Below are experts of layer 2 (counted from 0) of a mixture-of-experts language model. Rows are named router (the router's row for the expert), gate (a neuron's input weights, with its number), up (a neuron's input weights, with its number) and show model dimensions 96-191. Each number is 200 + 30 x the weight over its row's rms, rounded and kept within 0 to 999.
After each expert's rows: "mostly gets" lists some tokens that are sent to it at least half of the time. This comes from a sample of Wikipedia text that the model never trained on.

# expert 37
router,211,231,187,153,193,193,196,232,209,204,149,209,180,220,194,152,146,268,195,177,259,163,182,173,174,174,194,218,224,205,216,211,230,179,176,233,224,206,206,249,220,168,161,186,162,245,228,196,187,224,147,207,194,201,239,220,130,226,182,220,168,165,168,223,208,215,229,264,164,205,161,238,214,193,237,214,179,193,192,170,187,182,182,220,225,130,204,177,205,196,236,198,194,203,212,247
gate0,234,235,253,203,209,181,229,267,197,182,167,197,163,234,184,237,204,141,196,168,194,219,178,214,191,201,232,131,134,220,243,194,158,213,212,206,203,270,203,206,222,214,228,126,202,267,211,182,200,201,224,215,149,207,206,181,186,195,200,224,181,167,203,223,196,202,134,196,137,167,201,199,220,166,197,210,209,190,185,197,210,185,199,209,187,221,195,231,225,202,193,252,261,220,200,234
up0,194,178,203,224,173,165,272,238,236,168,176,153,178,239,200,192,181,191,235,196,215,229,217,197,182,175,194,245,192,184,238,156,202,160,179,265,178,200,188,203,214,216,200,144,172,176,218,167,227,216,242,195,189,206,184,180,194,230,181,217,276,207,174,157,203,230,160,184,123,255,162,172,222,202,174,127,151,126,191,161,222,246,231,218,203,193,160,241,257,241,217,262,199,186,229,207
mostly gets: " songs", " events", " films", " data", " buildings", " parts"

# expert 34
router,152,220,191,199,186,198,172,224,253,180,203,203,170,176,181,202,190,224,201,251,201,152,154,190,168,155,229,216,168,203,212,146,149,215,189,245,294,185,191,250,204,281,203,239,155,251,185,181,195,254,172,203,220,214,226,187,184,179,216,219,175,185,183,155,222,203,153,203,234,227,191,178,195,193,132,167,193,190,220,191,184,189,177,232,209,160,255,230,241,178,152,182,180,253,207,213
gate0,174,194,181,234,185,245,149,173,197,221,170,227,212,202,186,191,221,177,263,199,202,276,200,201,182,233,191,179,176,197,202,179,224,197,181,218,229,207,161,233,150,215,182,198,198,261,262,213,209,210,242,204,166,204,188,202,217,185,185,147,220,204,190,220,201,226,206,238,207,188,203,200,270,264,171,190,167,249,223,200,175,222,245,198,200,192,243,266,184,198,170,203,207,256,239,250
up0,246,234,199,207,215,209,256,255,217,202,200,185,202,199,189,211,182,224,168,196,125,182,261,194,159,223,205,192,204,226,172,200,193,196,201,206,209,189,219,160,212,183,171,197,207,151,168,203,210,151,195,233,251,212,222,237,207,193,212,258,192,235,173,230,206,168,175,200,205,206,164,255,180,189,196,207,240,181,178,183,161,161,175,217,253,248,170,155,173,260,267,199,160,141,153,144
mostly gets: " con", " exp", "Con", " aud", "con", " Con"

# expert 21
router,176,235,177,191,163,148,218,228,218,176,161,184,152,218,207,172,241,247,220,230,211,157,150,164,186,178,213,202,183,194,180,138,183,215,176,197,236,246,231,166,265,203,184,202,171,204,213,204,215,210,155,214,152,220,221,230,137,192,148,227,191,207,205,175,200,168,232,229,180,168,145,196,209,180,185,192,194,228,242,203,191,173,192,252,187,196,201,201,209,153,166,207,151,205,222,234
gate0,184,227,185,202,227,223,255,198,207,183,212,202,193,171,196,173,194,212,196,203,237,269,218,184,147,176,159,240,183,198,218,147,198,208,143,185,257,190,201,194,239,178,218,229,235,196,193,201,199,253,220,215,218,178,164,189,212,183,215,223,241,164,182,125,218,184,211,206,164,187,216,166,242,215,211,217,208,216,227,189,233,212,158,203,269,224,124,158,240,234,136,198,201,219,213,223
up0,196,234,169,187,207,179,233,195,169,206,126,163,209,217,181,135,209,199,220,213,214,189,192,244,162,213,185,246,227,170,247,203,208,167,117,211,150,173,153,187,255,191,226,215,225,187,212,228,187,264,178,209,194,221,243,200,152,180,195,160,186,174,149,169,206,214,236,220,195,229,164,190,206,163,194,193,213,218,215,209,209,277,210,163,249,223,157,189,238,203,177,207,187,180,232,200
mostly gets: "idae", "',", "oda"

# expert 16
router,137,185,194,165,195,193,174,233,203,185,199,240,187,218,192,208,147,235,174,249,192,149,139,162,156,147,211,177,233,221,219,251,183,213,206,185,180,214,188,186,230,172,200,211,158,245,210,189,212,213,185,228,241,190,186,186,163,223,198,248,184,148,162,191,157,193,243,201,160,130,139,184,217,165,188,197,182,191,222,201,205,197,183,189,201,174,249,200,190,173,148,207,185,215,228,244
gate0,200,200,193,142,179,183,168,177,189,145,200,218,175,223,218,207,156,225,182,250,188,182,216,206,185,186,179,227,190,219,168,164,205,227,215,209,189,198,194,149,201,180,218,196,165,250,170,180,239,182,255,179,267,211,213,222,206,236,226,173,280,173,207,191,186,164,166,222,188,205,195,241,152,176,203,196,152,235,177,226,210,189,176,176,216,195,194,209,196,190,178,209,229,157,274,218
up0,225,165,193,204,203,205,192,171,178,287,254,124,187,197,186,186,187,228,195,209,194,252,249,241,227,162,217,186,208,233,173,184,190,243,200,207,219,190,271,200,195,249,211,173,213,183,227,241,201,226,187,193,185,244,230,213,206,186,222,193,131,205,133,222,183,172,216,209,171,205,227,164,174,206,240,202,208,180,171,181,163,219,212,226,249,183,184,246,151,166,214,169,178,206,189,188
mostly gets: " Arts", " Force", " Research", " Sports", " Press", "velopment"

# expert 20
router,169,242,177,192,120,203,171,222,215,211,168,204,120,189,168,189,218,216,186,191,232,204,149,193,179,187,216,167,179,209,203,204,216,206,213,205,235,210,196,149,225,203,176,198,173,269,224,178,240,226,133,239,206,194,179,189,206,203,198,228,216,129,222,220,189,154,198,208,187,224,174,173,206,224,162,191,145,208,191,180,169,228,200,197,184,166,237,228,233,158,225,184,191,205,210,242
gate0,238,217,202,241,205,233,173,225,187,236,225,246,233,158,191,194,247,194,215,157,161,217,184,199,162,189,206,187,154,210,225,263,176,201,271,254,230,205,249,251,140,198,252,188,198,200,189,217,170,253,203,221,162,184,113,236,192,184,220,222,210,233,183,187,221,218,219,204,262,240,173,185,209,216,210,166,175,214,182,204,220,226,206,202,134,191,208,166,217,203,229,183,179,269,179,218
up0,190,193,220,218,223,247,235,168,166,240,191,204,169,202,157,159,129,248,158,186,200,173,232,178,178,207,133,205,262,205,166,195,195,221,179,236,133,193,249,192,220,183,210,257,203,126,150,191,205,160,214,174,225,218,230,209,214,230,198,198,213,179,253,230,164,235,202,224,206,162,207,182,200,188,229,237,269,194,184,190,193,228,193,194,235,236,183,204,180,194,193,189,211,217,228,247
mostly gets: " down", " top", " most", " best", " west", " mark"

# expert 18
router,167,242,161,188,166,177,150,233,218,174,189,204,204,253,192,185,176,208,174,183,237,206,152,193,151,168,209,184,211,183,206,182,230,191,202,187,240,273,205,168,208,206,112,191,152,232,181,211,204,199,177,219,223,202,155,170,226,231,168,253,212,142,251,171,189,221,255,221,175,180,186,151,283,204,212,144,164,186,226,174,157,217,195,231,235,192,201,155,218,186,188,190,172,239,223,242
gate0,218,211,192,217,198,194,183,169,192,273,209,187,166,192,166,249,147,221,226,207,245,215,156,233,201,227,200,167,248,165,181,238,145,200,191,172,203,210,178,227,213,223,215,189,144,232,183,238,226,165,155,240,192,208,180,217,169,224,256,242,192,265,232,228,244,181,227,217,239,236,176,191,212,225,182,222,263,173,193,226,220,227,252,205,238,249,210,167,221,220,180,225,185,244,204,175
up0,211,191,188,122,201,185,172,207,155,200,245,242,214,183,209,227,143,204,219,206,229,260,212,254,204,177,258,183,167,174,218,144,187,199,178,201,178,222,279,249,158,173,200,252,163,218,265,249,231,200,165,183,201,181,183,188,198,210,232,179,230,205,204,227,191,231,247,197,208,200,170,190,240,200,213,151,192,204,169,232,256,175,217,176,259,218,194,136,225,197,175,168,146,222,167,129
mostly gets: "sk", " %", "bor"

# expert 1
router,197,204,152,179,165,185,137,219,226,179,188,222,209,225,155,176,182,202,206,213,143,192,170,197,162,155,240,218,211,187,174,152,169,249,212,228,191,176,219,214,239,216,211,228,163,248,239,172,214,243,169,241,154,233,185,207,185,201,186,236,138,151,190,208,205,174,239,222,193,193,176,196,222,210,202,173,167,240,204,218,175,180,168,205,120,153,180,203,216,199,169,209,153,218,190,235
gate0,192,187,195,204,225,176,167,197,220,194,198,229,155,229,240,156,228,188,177,203,234,245,192,198,209,265,184,147,188,209,191,217,168,196,188,207,200,147,214,143,219,149,177,227,163,231,206,200,203,194,198,137,159,206,290,208,190,214,167,239,178,187,235,216,216,255,179,216,194,183,249,227,180,188,215,181,194,184,176,216,262,200,116,215,172,225,207,142,166,211,211,211,186,238,233,165
up0,198,214,193,194,138,195,258,170,183,243,150,238,225,211,168,226,202,197,243,195,132,165,216,220,169,127,216,259,231,191,223,201,224,197,183,200,194,224,209,212,161,259,220,156,250,164,192,198,195,196,182,251,257,214,152,234,193,143,194,180,229,201,142,209,158,163,198,193,262,243,185,146,214,237,192,255,198,195,182,218,162,228,214,176,191,122,213,216,202,202,191,233,229,170,164,194
mostly gets: ");", ".)", ")", "),", " ;", "]"

# expert 6
router,171,229,176,243,193,165,193,259,214,201,167,224,144,231,198,148,181,246,208,201,198,164,163,178,161,160,214,170,263,180,215,223,210,211,141,207,229,204,187,221,210,206,216,204,190,226,210,221,205,213,204,230,227,213,219,152,210,198,149,219,141,189,233,197,252,210,184,195,191,200,152,246,215,141,212,179,182,226,229,173,221,188,141,199,222,141,213,216,209,209,211,165,181,211,228,239
gate0,164,239,182,204,199,213,199,177,185,198,149,194,216,190,247,201,210,172,235,237,227,196,219,204,163,210,224,183,183,223,188,138,259,190,195,181,183,218,257,192,187,180,201,135,176,165,244,181,198,199,192,203,214,208,153,147,214,194,196,174,165,197,215,222,261,206,144,206,185,171,195,275,239,222,155,216,175,235,201,211,268,252,234,203,203,188,142,156,215,101,194,195,162,175,178,238
up0,179,188,177,200,220,244,219,197,216,224,181,200,216,209,273,197,197,181,224,265,247,190,228,215,178,219,214,210,242,206,246,154,205,208,226,158,204,236,205,211,169,144,249,231,208,198,175,182,179,176,228,197,177,173,186,248,239,181,197,172,162,165,190,216,188,212,161,196,217,191,218,214,201,205,201,210,208,149,179,201,187,184,184,226,178,167,244,215,183,215,221,235,221,129,190,229
mostly gets: "==\n\n", "===\n\n", "===\n", " ===\n\n", "====\n", "====\n\n"

# expert 43
router,215,198,204,178,187,208,196,239,208,258,160,212,181,243,222,184,239,237,234,202,233,197,199,183,186,193,219,208,242,180,242,237,189,221,255,187,206,188,179,163,221,184,119,196,165,220,254,223,281,197,176,214,191,201,195,201,209,163,188,245,149,173,201,134,133,111,215,172,188,170,165,224,194,164,173,175,146,210,216,199,125,201,161,265,222,183,168,186,228,182,205,189,168,212,226,217
gate0,192,207,188,147,220,251,234,198,273,164,158,194,236,186,156,197,169,142,244,130,187,213,152,240,247,221,193,226,187,175,183,211,181,197,255,196,197,255,209,208,198,191,197,178,186,208,174,192,194,166,193,225,132,185,175,134,225,162,202,165,241,147,232,163,194,208,154,216,185,191,188,191,180,214,169,215,172,147,212,180,169,226,197,269,235,152,206,188,208,216,221,209,159,189,182,171
up0,183,174,192,166,219,183,188,192,163,166,195,170,190,199,159,243,206,254,185,209,244,197,216,142,169,249,245,206,226,170,177,181,213,174,170,163,167,163,205,190,221,180,239,182,223,218,107,191,218,163,222,192,178,229,190,247,188,213,245,227,202,176,140,208,187,143,151,222,239,195,229,209,224,209,191,234,162,184,169,225,212,261,219,154,208,184,214,237,208,203,174,174,204,164,186,223
mostly gets: " trans", " air", " Trans", " Ex", " trad", " det"

# expert 57
router,177,218,163,250,212,212,168,216,154,193,164,199,215,220,153,137,205,254,217,178,205,177,165,190,183,140,236,177,229,166,194,204,156,227,195,231,184,211,203,193,226,200,144,187,177,227,184,191,211,237,154,248,182,218,184,261,176,194,224,241,211,188,215,227,206,160,141,134,200,240,177,202,197,237,212,204,201,204,230,170,132,194,205,173,249,165,131,160,230,203,227,200,141,192,191,221
gate0,206,137,146,218,220,182,201,191,174,196,117,239,142,166,219,201,207,231,244,251,178,192,180,165,165,181,226,195,180,198,191,180,203,202,255,218,116,199,245,194,159,178,213,177,187,216,250,189,209,257,210,240,192,127,191,176,188,184,236,206,236,194,228,223,189,193,227,223,132,207,230,174,205,234,207,184,220,223,173,182,164,234,215,199,231,179,233,183,216,226,202,185,201,189,163,189
up0,177,224,181,212,176,198,186,191,233,196,187,195,213,224,215,177,190,161,233,265,168,190,228,179,193,197,236,266,198,203,205,213,166,203,263,207,236,179,269,174,148,212,201,194,249,189,226,231,203,281,222,216,178,209,199,274,250,203,182,168,228,182,131,262,195,222,221,241,205,168,216,239,224,149,221,159,231,187,209,216,223,235,178,178,197,206,174,149,226,195,234,200,217,191,210,212
mostly gets: " diff", " sugg", " me", " requ", " respect", " regard"

# expert 53
router,182,205,167,153,202,134,146,240,227,207,183,208,178,236,176,168,153,213,195,236,232,217,162,213,182,170,229,175,217,196,183,183,230,217,202,221,217,231,182,243,211,203,200,242,181,226,197,196,224,250,181,255,223,255,181,171,185,190,202,239,190,182,227,181,211,224,243,215,199,205,134,216,219,171,185,174,183,174,212,195,236,183,185,236,213,128,228,209,202,185,173,191,145,226,246,231
gate0,237,204,207,206,228,213,237,177,158,215,192,205,190,190,264,216,181,207,195,155,123,188,142,148,198,196,193,208,204,207,172,178,232,145,209,175,205,183,229,195,225,200,212,190,197,206,280,179,184,200,215,177,191,230,158,208,167,200,149,260,219,126,238,189,181,169,211,147,203,195,225,185,193,212,172,170,215,211,249,172,223,201,211,234,198,178,164,166,221,149,198,216,148,179,191,223
up0,201,200,200,191,202,204,224,231,155,204,173,180,146,190,199,205,178,195,171,126,126,213,145,162,225,199,225,172,192,207,203,202,187,193,178,202,201,194,241,242,210,217,239,153,156,198,216,159,178,192,199,169,217,188,203,238,206,209,151,215,243,166,172,180,183,215,246,176,178,177,255,184,201,177,121,180,258,194,201,204,236,213,192,187,212,192,130,190,206,167,165,224,127,185,190,191
mostly gets: "=", "-", "===", " List", " Succeeded", " •"